Weights of a small mixture-of-experts language model, trained from scratch on English Wikipedia.
Experts: 128 experts in each of 11 layers, 48 SwiGLU neurons an expert.
Below are experts of layer 2 (counted from 0) of a mixture-of-experts language model. Rows are named router (the router's row for the expert), gate (a neuron's input weights, with its number), up (a neuron's input weights, with its number) and show model dimensions 0-127. Each number is 500 + 25 x the weight over its row's rms, rounded and kept within 0 to 999. Numbers have three digits each.
After each expert's rows: a language model's description of what the expert responds to; "gets" lists some tokens that make up at least twice as much of what it gets as of all text. This comes from a sample of Wikipedia text that the model never trained on. Tokens count by the router's weight.

# expert 45
router:506513501539519539473456520501494474516558475519496509510476531509533519514479517529522475480503481489495483488486523490472525527520519526496478491530487519448529514488476527496535478474503557488500484497518490494526488506474491478473495452511474513562484499552505506469469471483462479490489508518522483476498445465490537470494507484467527531466466472525467467488476467533524553478496
gate0:512506479477500484464528512491527522485490487493509505436517451487486444534517500493473470529536510505508511481524546469496461485452497467522479525491480494463472478544530499511456496483495483518492467506518482485484520448502493483557520520522538490547497488485481523518488496522526496478535509454521535513458453525526453473479510509444502492527522481489496506493492485510479464490507
up0:497521468447499465472507501447500506487513523542509482508485495516500489513519542502504511517493495484502467444483534489471457486518474520514473552526495497474487471520546508494493506478503444524484502508520489526452514480459500456543539496498525483497488486511438501519480487529514509509491506501524511504503520508519451447525473509507543487524485526484426494514521487543505458491504
gate1:495497517497534500500410492508533530465546521518514509466513521495547508530497505519509509475489501535517526509519491490491506536520482519502509455494483525520492482520527515524523463550491531517501492549510467478485473494508498470527528498489459506497515488534468552490501412521497505471454507471514524479492463499517504511498495509519532519473481495476477490482513463548507508512548
up1:505483512504539501502433481514540539482540524494498511476530548489547498524492489511504500483492518512519503516525484451510522551509509496478483464498489525519490489509509486510543471527484518535507472533494460491489477480521532493526518489490441505495518488519499538471514429527485521457473501494500497454504478505512522522476494530518552527462499509484470469479488488542518502513563
gate2:460522478507497478483500506485486500505470515507532492516482498508489513506472497543541548535419520528489500546480501515483464510543495461504489501499509444519464480495511488512483450495517537454477523473492535490480449490516471483493486476498491488502454474486489497505510511523501515483463544448443498482510540465512505532519463535471479505512521515512494502484496509497505438519481
up2:494471514454509471508499537565484480485478450493484480481506462505513489517521536514474513484482473545470534511466490472503521503477446566510531508482555485533507483505493511514468483496545503471488550486462529521515484494522473504528483499505453518489512506505492509567484504550523487460510467493498561462457484506515506495478503516517472502494507514488524522503501479510491513504497
gate3:481487519490552544522472481497511521496521499459533538504497504487481500532503495503464551482495498503492550511469534542532500541453513501521510541476478515468496450487473538512502518452488510541504503492486519487518510499540504519497474532457492482526487463487474517507522480486456546479473555512496477498521423487513521502492493498514533519525471485507481484483507456495466486512505
up3:496474519477537530495496502511462535454480496453495492494506486500485521486518486537433551461511485495492508492496518545489527497476509509544530496464484554432514469486495496480465533466502468511492492485489540510551499481552492542502484531476481497517497487494502545494511517455494522501525471488513506479523443475482484504477497490543496532505475494474508451472501510493475500509513
gate4:482501459439510481522533516524528462494518500486441521466532518491519495439559446471460509516510475502482545529504466521498538480517515519486505455461484464477504464504510503502527483499507503487528467524475513493519516473526509521471498529471503511498523507479534498522507475530469506512536515472476549492501493501457523525518534520527506467489470514494477514538487514512506489531472
up4:496493496522489502500504524543477453480514499467491491545499544513470499463487470444486512560545477526478531504465485478502497477482479522436493450477493483521503510454459527521475508497499532481529484521481536502498473476520504543492451506505505497489505505479546504476525542487480473523503499525456511500495508521478488503533535496511482479479518483513481493500481534535544530507446
It responds to: Capital first letters. Single capital letters opening a proper name or title after a space, colon or quote, such as H-imself, P-tolemaic, N-intendo.
gets: "S", "B", "H", "L", "C", "D"

# expert 24
router:484505566490533491502535491472510503493510495461487498488475546484539494476487522536505526491467498532529499531516475537467494510473528490577459497464481514475502478496497501497486458500487510529503501505519505478503483495506517494513501482472513443525514481503514547474494500500519576507491514468516528456524460502535534537449507472528488551503518457498499519491504500500506485524540
gate0:509481517471472494519481526542518493502530505522519444513499510523487464512486466446523489497482482516436490464491487511515468467495500528478503443480504476497517488461519499508474483537500509527479500506486510511459527494475478495524456490496486485558510523474502511532486486490507484521519488516494495459537507548522462477515532567523479508517501565530476522481466511519536495542506
up0:542486539486469443477471453519493503492511510492473453483512471471483481524500415484472500532497509525495479482520506480522497468531489515437487441489528517508471527489470505474472516505544501517533468507503501506477492459511488495505491485478487526513486541463516506494513503468482464551556553510510497484503504526475482492481512502495506529511494534497481519473522542471520509500517
gate1:519500502497536508445502482516554530469481483479516501461495518545492490534539499491524544518491470543501467497543468485508494530511507477518516468468442477479499521472450495495518509508487505457456505549477526471510540498476490522494518503474527509481472501531522445512537484514471490493443514481486511511513496505485523484492487495513511501489472500478461483479530556483505525516549
up1:494521502531507493482492478524533519485516484537507474449458534533508483505488458463533527501489488513479471523516491506448510515493496483455499493487517460554515501484516502504468497514482495466483535544465510494470560493498457512496514525509531557479493463538500460547527491512537517480473503510523475558474554504511499465513497496506521500495534518494491472535475531494497520513527
gate2:496477502513526504518481489481481517482529509486548497515499514530501519470513512506479561565492514537472459494485466470491510505495525485475491511474486524510516531482490486496530515518533520483505469549455510453499480447522513490451500494501511498527504460478488514495558505497482541478489516543484528502534492503476501570499529523530533488481467513529522470502455554517499491525502
up2:505538482482481486467518502500484526536468508540464530441519489482526497527475501503503474479501444481533500489503508526506491505529489511483486484535490484490503481482493462516466504511485504489484484484528491587489534522482518522538508489492506493451489549552496518505481497490493465508499481465529487483477429492520496456494458480472472485494525493498513526495548442470513499464507
gate3:498439505450511492483486472511520471501459523495493485501505492475515533498489506528525429516480464535504521528513473473485497458496487468512524484484496484527482468509506504535516501527486519451500525515504549470543479499503465517533495499452505518437523506494486484520530494497539544463547514508504503493521507540504508502457484495508493541519535441500479540541508513510513486516496
up3:524447485482495470481460503497534477514480524495501528508486474467525457500499524489497462499499525455500551512458537501439508524480465477500494460491509481519466521534488489509517489498496461510492481484521462472526518534440480530540506483479501483490499477482504489518495497487557501465509447504507484516500455482497533475493491531454488507524504497456500551516488520507565501510508
gate4:463494503459509458485499515488468499498504493505496479517505484493450477507536501534512457513511459523465541481552554481458498523522508483513489464524520467476529507483442486523514463545537507491452492521527496464463500513507490502462524536470510476483482486471490535501495516526493528488482489511492527535510430487466493518472489527494510494511460532485503496466515485491456466502493
up4:462495469487546522485512486488495472511480506499521501483524490443503474493511535482507464512470498512497513492478503496518488547537501511505459472478469497491529502455472488531515489561489549456498514524532515435471525500538513457466504538491479509497512472510510524495466513544475475461428476525541505513495463489468474517482490506508511516524468497508528499473491473472476474492499
It responds to: Word-initial capital letters. Single capital letters beginning a word or acronym after a pipe, dash or parenthesis, such as O in KOTC, V-ancouver, G-abon, and CJK byte pieces.
gets: "O", "E", "F", "A", "N", "G"

# expert 18
router:510513501524476526518489469503540505504491544507481491487463495512484484482483481470481502514491465494485533512516472489518462535543540467505458472489516494529496459515506480521513475475488542505479445531468486478492417456497484510493505499486455482491495509564551511518505507502487507515499482469504533468513471484481498496462497471481529532509541514464559500519499513492469505545522
gate0:543472499512502468499526503492480484522468546522501541504501513518502491487458480491481494535510528501454544482547439530526470512458529498513507521495504497500518501422526506479509474492531523545503510513521543475476503479500494504479476517460492503534489506515508464534554463505520500539502497478517521512486506484482508568520521516447522541510473523499535526491507516501477521517501
up0:496530513477490525472498534521532501455489472534498485510502477486500454506529524575525475461504491489514486512491561511493530497482494484529504490500455462491464513538512513508500496476513466477506499472481488517510479528505488449482479495528489494504521501510479544454439466481484488489521485497484506510456474538506541443501491502545502471488463450489512526547499538505488494488523
gate1:558509501509487484498526494500485471487528554499501510462506501508505518499528548443544485493530503520508525450534534526465509529530552450496535549502537541519468496514507472487498488488503524542498507489501481490489491547479507503489465509480504554452512501454497503479495495515536508515508479532509529500500474514462489490478473527488490518525462517511479519481534499471467466537514
up1:499490470488490486515463535545552504525496492496510463512548542479532521501506479510519598485558483509491538539457492540509463508532497528481495527510518495504447493517467490496473511500517507517509514522469502529497456526507527522468456512519473494513509502515504493483521544480519483479501512481527465498493481503521498503498482502550517532518533492506495503498487468505449479454490
gate2:533507532494529542467509505496487550430497449520497502558511493547475504459530521468490479486512548490481536494492516517521531507519528502489449509517460486527461514471509493498505473510526491538496502493502509492509469491481507485462482523489463453492473467531444496490474511503487533484505500495520535513511494537491533463466485475483492518506472521481461521537481514544480478494515
up2:478482483494488525463495523495507486520463487477490503533481431518498494542458471496501521518449474527514548486463457511472532482502499520521486484501499500507474493458460481487506495548532516445459491487452503494540489501495479498483469495472521437525475511513500512505534492507497538471533556528516503529497495481489508490499508526504498494469487519543460511506521517501514494431484
gate3:503506510550463517509473503515490489521502515493481482496483519457547494495484473435469457510469488512471585496478491504483462503565542478490490504503566508509494486523575505511532485491509498521546512483484472482457462497500496497499516514504498504495492537525511454467493496487532502516491522489499498515488544467494502522484518482496547504508484492504532519477470452493474489498483
up3:503510506557463514518471522503525493496492514506494513499504544491492476509460469473476482501456478497527553519473505513517475492543520510533489470491538492507514498530544532472509469497504440509542475490507462501465477511491516522469513526481492507505486603547511483461489497462497530499490514517500547522521534467525496503498497486508550522518492502475508501466515477459499486497487
gate4:524522437485506494516513505507472501500521480476501468468472527496486538456468475489519529479450523509483545536536501520500520525473525499492507561551534561503520467546506504523490499463543503521505515508514515454479492478490481509509530504492471508496483518521470504501535483495523478495530464508503533521491481511541504564482467516459477517499490506474500497502488494476515455539530
up4:485547468503496518455494493496488499466485531521482457513551498556534537515510504489531507520488488490552531474469496489534512512506495512504525520505511484492467476518511479490511505558521488446534492517496463486470508516484474453515488453473502497492470448523512454518521506475487498469488497499513478486497530500529456531545478481537498559496481484505485459487528484502498497461459
It responds to: Mid-word name fragments. Short mid-word pieces like ish, it, ut, o, at inside names and words, e.g. Par-ish, Lie-ut-enant, R-it-ter, Lorenz-o.
gets: "o", "h", "at", "it", "ic", "er"

# expert 52
router:503490502517516505540493518493482538468487503471499464506499508483503519516490472562475471477544496530515512538532497511513523484491462477509476494494537512546484525492507455517466538548490514489498488487506480501481494494529540515509519456514505505484483503547521504465557511531511529544494502476490518488483504442499524477435456495523544475471529519461518483527492515472472478503547
gate0:494497519464511536533485551513499440492498474476513515477496506479440482520530493485505480495466518481482548529469483516542483486465493516541470515497494554509488473488508479495483436563535460569500490524492508474486524516520492523469503476505481486540489506521497542544502522498489525491535490500510461512518488479485528467497494490490508474484479492475519479492489519477486507498445
up0:478441480498528494469489519503531488559530501491529523482530525495520503526524498502528489466513501502521523520486448481534523468480473478506523517520481499458535482484498460470459478535508515513487500494525498510517494484494486514478538477480471551513495496497493494558488514474471484471535436458492463523494450492477497486472507484507552504534545500493526505487481480497505478444472
gate1:503518555492475515458465498526499523489553496503486481517500494513529456491489503466515510536472516497550526465467471495544498500503538508508472508454502479502446505470465487485477507521528489514485468488527493498501554514523488512500474485488487529531481516526456539502513491533501505486510477484529501490486438486500538516531536467519522499506451489442458487524489512494530455491524
up1:480501513494462488491494509506462468558497474484487470500493521494525532476489474471511492462524528459461582486477513509495488500492505499497481478508507524508486508541525502505489477549498511515548489512492474498489532515501464476497477492571508481511522528547487475524493518514531501510499462470513469496504476494495461517523456500450473464509521486566514492471483444477519489522482
gate2:455507514525511476498523493539494505533505520489480460496488517508509453479525482508532481444518489533538493462515504502518520474492473476484483496500526464536503528520484547519552490505489498489490475435471505463481549478503494526525487489526475550525507502525495491534563503546513493517500470494518488508449506510446478531458462506535480500505480503479469487526515517504518524489470
up2:472529482492510485511542452522468544496524499492472472488515487501522483495497461500511488496515498520541514450511520520567506504563469481463482486478507533518525494525480504492516509499461505517501472485492543496509530494453497533455524471490476502491471527532474473503534528548538519523490463477513483526496468457447470516445483488523475506480481497506504491471459503502525489503512
gate3:510520501472488471511507543499479519516485465501494527492479434542535467476526478502489524533526502509527565532496509504489486479456471523534520522502499508491508510528485467520514494504477521528501502476507482456515467490470474526526493524493496499495516504528513446484483475556529543462493579490483490507510546506496471474518450501495491468465497503492446488486514498510480504521461
up3:475480499467493537497494529514505459499523518491507511472514493501479539486494532525498479509458524510496491506494506483536511515499506492522492496542557489484479484511505541509575489512508494522506494455511539454508517478494527494480464487474501452517536517469498489494489520451519463467542478506498574484533475565493558496517524511495469509517514528531513517507522503501446476492504
gate4:486525521530483492500499484464468499532500490483457468489527525516557504501484506492521490508508526547522496506510499471525519528500489485504517521516534515547528522494508455498502518520501472519526473502485464486525505486428492516527486465507469456485489477518453517503479506511503491534558518526497517480514524477493583415464506511512527480495529511470493477506503513497465479521508
up4:461492514492489500478466502471489511503504511521443511475514533500532513479519490521519462514508501517491504512519476460522511559513482491519520509537528559534552556488506456518489523504509498502508467500540463486515487487478502462500516478517454462486511466504455506515518517482539512529537499507499506457517523465500562433499511536510524502483539494456488489499486508505481478525508
It responds to: Hyphens, auxiliaries, prefixes. Hyphens, auxiliaries was, were, been, be, not, and negating or Latin prefixes un, sub, as in uneasiness, subsequently.
gets: "-", "was ", "a ", "un", "in ", "as "

# expert 20
router:516524506486509492529487481497521545527537546463524495499509505468510488488538509527506518503522529550491517476531456474507481509532494469522492466474508528502531451448510444520511505536492532537496513518475515478502472478552491497518510486488471505484527462486552534493544496512496520478510467484549488465500464506465483504473489488488545507511537525464527466509472540500509479510486
gate0:520495502488522541527515521490490501457502475519514532498576490467485508507501505480503515497512496532457552535583487477493491461504487482481507504503519519499480524505523501539501494479485468475505519510512487514474525529494519531474492475481496509513516472492476555540488496566474492510508493458469538572506474491485494490465510506526511467512523489506498482463517546466540491485502
up0:549548532503525492534520512485552482527527508495480481505494513459471492507502458522523510496529497478478498474480498512469498503523460492520504467472501475485493501452531539522507500482475526497493485532509449484420482502498515504540495526494484522496473485468532482484507458497523454498518493502516486483463521484494476515490468445473499472492507521550548501516513496511468565523479
gate1:520467493485477545486506547476523541484494510486533547491457495503473477522516484463484483506516503504530514533482469522485513535513474438530475518523482520500513492525479468490529516516525547507512468524530534501436474515491528508507501521533461531517501511499526482492528524537467506520496495463558481482461477497522526508494477525484545502516525507513507471530490469451511466508523
up1:502522492478514478475498494497487485502488443506507468579488483534521474452519448513509469480527506464521475500554543485497484502504533471518476544499494509511504461538485488493517474532459497508483453446512479509545506540500496486481493513490495519555492508498503516511527501488532496510501493490516498545533492544556480483512456529501494497496538478527513495517491541516512530520524
gate2:514534492467482519542454488520492518479471523506493536502492491487486525500551499509527505489516462544516484504521486504519474553515523499495561466507509498487501481516480475540517461557474490502465477507509493471478519491481500509509503436454493520523530478519509509480546544540535527484481456497550510498509483521479536489541504503521506555531536486495489462473481519502482495497490
up2:461444521528508483483510494483515478496519475493531475488504510500482480523488484490464495489493556431465533493495511510490524476486482492526441531468506490488502518470504525456490523466540509517507534471495504523524507517503542496507497579552487467507474520474509506511454492472480502510540527497468487492509522463507495525458521495485511443490449530469523539513504494494498490503493
gate3:517524555500513495483513505499493556515504509513494482468466492462472460490512454468512549524461504502521509508504499504485462497515515528490505482495472514491506453464573472457522489514445530507498471515492494469464501480509469487544486495509477503534475485517495451483535472503509522534513538449548500512512490493460445486458468504519510509504497496512491515510448508499491521484513
up3:487484461487496512535484492493479466475524502463485479492497490529534563501500560470535480499546511539480489491523476488504531504513477480504481506495540514515469517512408512530482530498489453504547490484508500505513463530480527463470507476487520498442514524509524543525492537513518514483481455540476467501494490519515538533519537501467504478495523498507500493517522508491482478519493
gate4:473486503504507505481499486504466502567506455502502433493515500517500514495518498548460530447535491537484516455491452480527471527494496483513466547544507551512506552519496494503506513512465507515497486496481512490545474539526536484488534499502506523534522482512485512469449552518514489485533512512489514497497529512493539490460501525495496508477529504504470507517459530493473475484534
up4:501495497525520494500498494484510555500483513485497536529482493516487522518474545463536512541441489459512532555491524502454540507461491514475526466442482488490483483469501501504494480520538492496502493517494481507487516462475506539507471469461521498480474506474525480538537425468477518499441488500545497516501503489484469481493477470508506504517469516515500470468525479539485494489483
It responds to: Mid-word fragments. Short fragments inside a word right after its capital or first letters, such as D-at-abase, N-um-ber, fail-ed, gymnas-i-um.
gets: "at", "ed", "in", "p", "i", "as"

# expert 30
router:466509556462484476512499514480502524527517533476491503526505539467515534490519544519498523526502491517499503518539496513491499525473510479527453465487483492484468502473503506531487470485535527540514516495485467460454502498513496521535498476484494434507484475515532536479501464518493535500482504479525512452485469506489519552476493473516534534485492477500492505476532504493538459516578
gate0:488451527511497471530468481471473505503510491504505500488523509472526477472482516464491538473457500491485516483490513503485492463547512473515481471520454517515522467528498498502483536502487492574511488514492493465483527495516552507503447509492463515478509491506487528502465537492523571536476489515436484496475470465461510511482529519513522481465497525476526458491496475489472525497531
up0:472508525550462500503483505481499540520542548478487479515476537507494490512512502470534532485487462518500495482515523534506495498492492486523518473527475519507536457497542541501499501476494503509495502497517510448498538559500517486527465510430522495460478494521513519442535502496506515544448488505472505489519474478503492502490543479523514522478466521473504499468518538475503544521543
gate1:487495504503525441538495493502515536543543509525459510494456509521478454495508503501504552491528506552483500495525518512481508494519470483532545494482474508508514499475492538483485506541528526495520519520511463476530539453509511473523546528481486527537519510532550456460479498510501481526486482501499540477486480505515498486537517476513502497508466477461512434512497478497453520494501
up1:503553527475522435460520516502473510470523540508458531487495471507505471504497516504499505508496531483471440487480512524505536559519526480501472508491479518490516516498505493480506529484491503484475507515511494547527503454498500514467500523543480540549448495538539507471507474466524501470467431488468499505480497514488481515481460534513485505501471506497508548472522477477476507498500
gate2:508496488510487439483510514513523538481517479451499518485473527452447511512516526513495505546474509483499531518513523490500518497472505508487504523498521468512483486482489503532509520497543524482492532515443512468417524525542522552488499490516462490471471464520508506512546473513475500533515491462518518528469480499474530494492541503490525525514517481475517507496483439507480469465502
up2:539481497509496448465510494528522513506506485470501513488461526479448479503502510531488513530454487482453487494514509495523491463484507504461482559506494496490493499477500485568517496515559541466535512521490507478424483511542518519476485493521447473486496471493501496529550462489493489497512483467483513517493511525499535479480556503442515518511513489505536491485473476503504499499496
gate3:482514495457500520506484467534528526520502473504543496520489543499487550500463459502523489479519517502518470515561469480494461516526467498465508494506462489518491496480516489504523494443516520489517532509491489512496544537506515498577530507537529536511485480502546510500500494491471495488498481525520466496502536495469497482441496488496492526506523541505447462486510554510508493535528
up3:508472490552464496479538532477501477491497490475464520480506454502533460502506526508453515508482498485443485484449520500506506456479538522537502501490518510517505507508530508476500536520475503563499474485469512500497473490489450500452472526500456477496486518499494498492501530488488479496499497473461531495509474491530471498524477547496480443494466476490517544526498424529498496490492
gate4:485519533502493491561524514501513490493560496546525530488502513500476519513533508461489524517487522487485539493459537546509503505506523491490434525516479472534503467510483500445531472483525505545512487495470501491452542488509523530496498572501486472556484495496514482494526508481478510541462485528519510519510495474487535506487514518538533516530484511489479500478528463484514469485495
up4:515479451450531536458466493521515505542474499446494469526508495514505476516500493507488475450485491518501465543521492481457504496474512487493525512512507507477459477484478479550454501490492479479450501516499502501559506505515470474509488454529517488457492529529459515491482509500468487456526508491496455494486502551503452484480484509496477523452504510513516486543453528488508509497498
It responds to: Capitals in codes and abbreviations. Capital letters starting abbreviations and codes in tables and lists, like IN-D in race tallies, U-tah, A-idō, plus prime marks.
gets: "A", "O", "E", "U", "C", "I"

# expert 32
router:532537478513518438501478513481519523523471494452491484475515523492454514478498530499445501537498523523467560484529495501534528543510521466546492470480537526463495451513484503510481502503486501506483473467507461439490505515529507499525494531498442464524535476490486494520467460521479498528485507487532472496479477479504477555503458485489501506476502523503507520506500505486482508514505
gate0:484487524478495484504504486437485534481498487506515522465498486509507460535507508459516436517500493529522514506493558511519549461477499499531499514484486446511490493518470451502453510466496495458493530522478510478499526454466498491521489532472500521453520502513490465535501482497493475486496509497482470442498490486519476458497545525468523518477491522515504486503503474427490467490496
up0:534501497509487523523510480518518457507509498500515455492500513517515494468504494509534482490484495503467510483516453498482505556471496494456513475484521560521509494496545535503521480541513481531496442488520507500519485516495502523490528434504506537535500506475519528485495537541559514543506481516488493526531500477531522519483441460491486471521471493480507484491498520550494567482507
gate1:492478497527508496518492521483512466463469497516486490479526530492454428499521504459494506510453489467490510481520465479511473495525531527499487461498463566542497507541480505505504468492511494517472492482512494504516495521489526489511530494546474482459516509476529520547491483511485505537509569509536477492549516526501515508530492468536467470494481505448525523504458515506514531529501
up1:479479483510479478523486517472567494475459504535484502503525527473471478500523487479501541532463459499487498503546454495499456492489530525518440465474487543496535494518480535504489474471479519526472489494512489478495503501515513526509496509539489470498516519463542516496497484506496513477518572498541489490541498522473467560551501511507443495489510494492503491497504501498538536502508
gate2:532559499512494476462515532541520549470499478508495493489502504542484513495546535480474544513545533460468506504551474541493485510464503480473462517504504495532463553553504481487539494491527485505503464499504517489501508438496503506498488491487506457497508491479491487492519523497497540506491483507502505537509503448498509497520482479467530495529462469479490486493502477471499431512534
up2:501517459498495472498490486530514515451546473533496505518481510531500526508556508474475516481497515473500471489528498552488480480509509462478451473472482464517495588559485509500537499503481479518503490521520501522519528475505529472507467480496503500509503512484484489494506500479516535513490518499522491515548471500501518460549510487444555519525504455480494544486473523480511469493516
gate3:527515508492502517492489492481499524483501507498454533486505517512466506458487505531505460483522532523480545520481520468541527514495498528528480496475489466507497480457524567522478541526481479506514509491496563454465467515500479502498509479491494474487519505490458523490504473533516538488499489474474484557462461452514533513490526512529490516522513525510487575468504520493454516505487
up3:463503489508494518531502522489496516501456449526487455506481488454486517532473554482468546505519463501502537492502513510500474498528473511494509494465518532460493494515505497465529444487507504475513468518499456478499521513535552517502516515465516491458509505510514477518453514502502457477456487490484485487542526514470466470473493513490469534498534513469500524529460469554540489495504
gate4:475498563493516463499446490476502469515525484527497488445477494477543530518463493490479490518501495461514473544492529495536488495501513480515512525485517498526518484542477500469488530491444457487526493508509473507504561476528423518487462511507481494514494493470470531518493493468532458517513521499540485479490488498508497554472509492503512498488493447522460460492509506497487498527483
up4:516514422513491554504541502516492540493497500479501508557514502521459490485540510504505506472493518540495519465489476516460509503509487515499478488516481495476481515453522492515513473505554538497496502469490536491509443515498574472502542465499514506463503516497534460472497522512486533464510480512466530526528524495489518453530486507506518498534518545486526539520486496498516494476511
It responds to: Table cell separators. Pipe separators starting wikitable rows or between cells in sports, election and chart tables; also semicolons dividing certifications like Gold; BPI.
gets: "| ", "; ", "- ", "from ", "between ", "amp"

# expert 33
router:497502526470517434520494530484499495521562484512513512492506498522490483493466506495497535476480495489488554532547498525484533536558513490509496519466504471482526487480569495448546486496491516513534520504509452518459520492548495513511507496492489485514487514498518505522480489538499507509495493470564506496505506506490501533471482472511533523520506541482545507506526542485468473534540
gate0:472529483494491511488522486490485506480523533546511512442514501508535513516473519504522484491493501519495506502499514547549483535473526458437506459476481452533507482477499485468517533548498496523478520514498507536458520505495527492503451487502470480462487541522512491493466494510516501514491495483510492485464508504448514506455487470527494531488480538534487540431509474491489459536515
up0:528534562509546449487494483479485479498530445489532505485489525510517502548496497531489464509522491540487519481528501497531520493481494484509529506481481485468472469514503524511511486529516470503517515424539483469480477476484466536468520474471493487511520481505470492493489497483532476468495488479466548474491486498512521469461507488477516431511499478466507505457505552486478490489514
gate1:510492533529484516479462513527499506532514470478460537512525467542535461513462480519449525482494536521498525531498509472485493498524512506476465501500500516507501522498439509488501535486494516540512467490521491549459473518480484513539434521528508510466518523517513503499487532515489506484501510500557495529474434513483523476510497526475484467507498532549552509513517500488472483487527
up1:487500458511511519488543495478508510491501484536530489479491520453466476488492519473519471490560535495512476504488524515525496523496510491548556502525497438478496524533521514474492454495494515463466537509474513475516565481500479525450525476488508517488520475529524515471527463492537500507504486499527442485538509473545517503525503456480507495501474485490491505505464495557495507515501
gate2:492501559503498451501478489471507507518524486522507520492510513500534534484481524521488499484516493533491504458530504519491489537534488516500489519557515416447504488504559519517486506466482458509547521504537503501493508510506456509450510522485557527554513509530480533524471467526522489526489510507548499504456490470532496499474516491491513488498536506505515485485535473497493496515515
up2:511509556490504453490484496469517500509521482533523512487518520496550549498496520517481491498512486526491504463529507524494474543543485521502489515547514409451500508520545513520482504471477463509550526502533502502492507502519462514451509516481554532541508512529466550526477473527520482531477508517555494508461486477522487493486501500478513496499520498501508491475521476497490510508509
gate3:507463474511541547519489520456516451504514517507497530503441545508489515494531475504481508471527515528520493477514524526520498476510531524483498489533529510525496469535472499517513472490488482524482490514485426541469520502497506475495435536499459506482521534541526506486501541480520497505477503493485471487460528499533486497518475492541500505544519489506462494472521476442466490496507
up3:495468511506518580515483527487518484555534467526482532513503528504504500502488489495437502504528470506492477462461545525499495487507516513495501500495546505471493477510488489490503499552546468510454509502485460518469474547529507493497488545490508495480500517496568479510469539491501509483480548539468480515449540525480490482500484497479453479534499502495485524487495487478494488515484
gate4:487517437537534535502502482492490490501522472512505488498501469518530541483475528504468510484500473548501489490526489498503450526429514498446530468472494455500504510500566510502537479527478469475492503504543427460482516493479529520498505485496490535471469499509492484496520447504478518488505513481494494502515542486470501529500506463476506511534539486538500498496499488496504514553507
up4:519514560462512509510503472497490504517485506515483532474510507496469486507519477464527498465509498457475516507463517494511549497523472511534477511529506521497492495505411483494461508491501486524481472535463531515481509522494452510485495494517504533557509509509477517514516532488554508520512497527460491508497471461545491454517487524531496446498447513485484505450512501528538495495524
It responds to: Line breaks, table separators. Line breaks ending list items, table rows and code lines, plus table pipes and closing punctuation like ). or ".
gets: "\n", "\n\n", "| ", ". ", ")", "- "

# expert 0
router:481486573468497523508519512505514500487520521488502504501491527499489490492491502497505526479469492511519527524518522506482502548483516514561486521474518473502481500465515515444509462500464492524520484510493468513481497465561517556529533473480486474518506502515497504532489502487502517519501485476571537479535491478555486515467506465485515513468528486478540518533523528467471450516542
gate0:519489516495539565526495514513489527499465502465485540498485524556519467475483500501486520467498514484505523508490511522471501503492504473521465546505536504509525498509486535523481497445524460491576514483501524509514519435506528537560483541486510488521533495502461474506522521499496513496510492549533536487467479493532502514495541476481484480498509465486518501533507519498479514545486
up0:482535483547516428477503483487529466520531476502505459521498467475479531500530499481487501531478493501477479489512491466552516492498485509491532460519492535495470475500514489515512488515492512530470519509496481492489479545520476448438505513509503509490459492478517531481489469505483508507483519445481476511507515488478504497542462481517504500532519569535471473466466490515522517441517
gate1:495472462543547513490493515497524475461503541494531510507507522463489536453475549555538535469464522484494507487516532494542488514496524520529485512555503464542513487493500511482511479479542517539533553505485506507543531488500491516502526492482472516497512486480483507486500483515507528502494478512489479498514512496545493508443492541506483539503516466481538503529502465495459461471470
up1:501484443544523532519455527504552490472489522519496488555497522511487532481490540524527520492504533524485525500526506514526513488461513538525505481509460451547480490503482484470509478500522516517495535505467489508525550513489502530499491463504481533504495507543475489467558496506498491467507476490501496464508491537544518493456478499441499484500509491469526493545473503480460483467520
gate2:508493501449510499495465511478460480485480546508481505454501512489486498509439486468468489503476473485497521519478502477510511509499460495536505508492533505514495527470521503513502438510484533537491519539510517565517525490536499476506557492506488507466476508548484472494444474484469502493478479488503513467502470494544500474524515524496525464491495523512501543560534518490493458516546
up2:508482496533504497522513519531524518499527446476537486523500507485497491499558526524506483512515512504500475483591504524508503485432527532498516493488470487489506490496504518482471535503515497474491479466468479452482471492495514555481452523475503513568500484459531504506539511526510494505515487492476465500507547513475481513484514486469501515491556505503495505488453473520499537464487
gate3:503529481484486467490449459504502515513471480493519565515506510511479448488506509477510483474516489538491518515502473487546487511496476522500514514506473492507463502528559477494500504509484494508513514516473489493481491495540463503471492511449540483498494522560513511510499476566512514499450556425489504487463488458522493483507493473479488492504526501456463458503487498491468465508479
up3:497476473493496475478538440531512473491501520521514518470471484522526470496484437521521481526511522487507479516468523523515501500513525463466507532559541491530501532491500486491478489540512505490523517501506504538506526487425494527532487489486561512512552504513502467456528516489504515461538539490495482554516517476509529472481466557520506497514503491489511511475485476502508494499482
gate4:526504547546523486492479511527550523542545524511537524456488512502504490504504501523523542508470477498480478479505511478478468472472472518533496494488516532508510554500546481460497531536450522545541530562494495510499495505535505498508524507485488485544499510475521507518453523515503506480518492495541494516481525522522479516528473490499482487516512542471484484536499455499464469485534
up4:457502446497487506513537481478478477475505483473500493521522497496464459467470495472510494484568496524526506508507481510493515517500513478465502540509507451486479453523453517498500488526531505470464506437500503486486505490480514520456450480494509501490511482522526487478525501491516518500464481509421510495518486510462513505457503482486498493472526440504551496482470560509506517494494
It responds to: Line breaks in lists. Line breaks and separators (semicolons, closing parentheses, colons, plus signs) ending items in lists, tables, match results and formulas.
gets: "\n", "; ", ")", "–", ",", ":"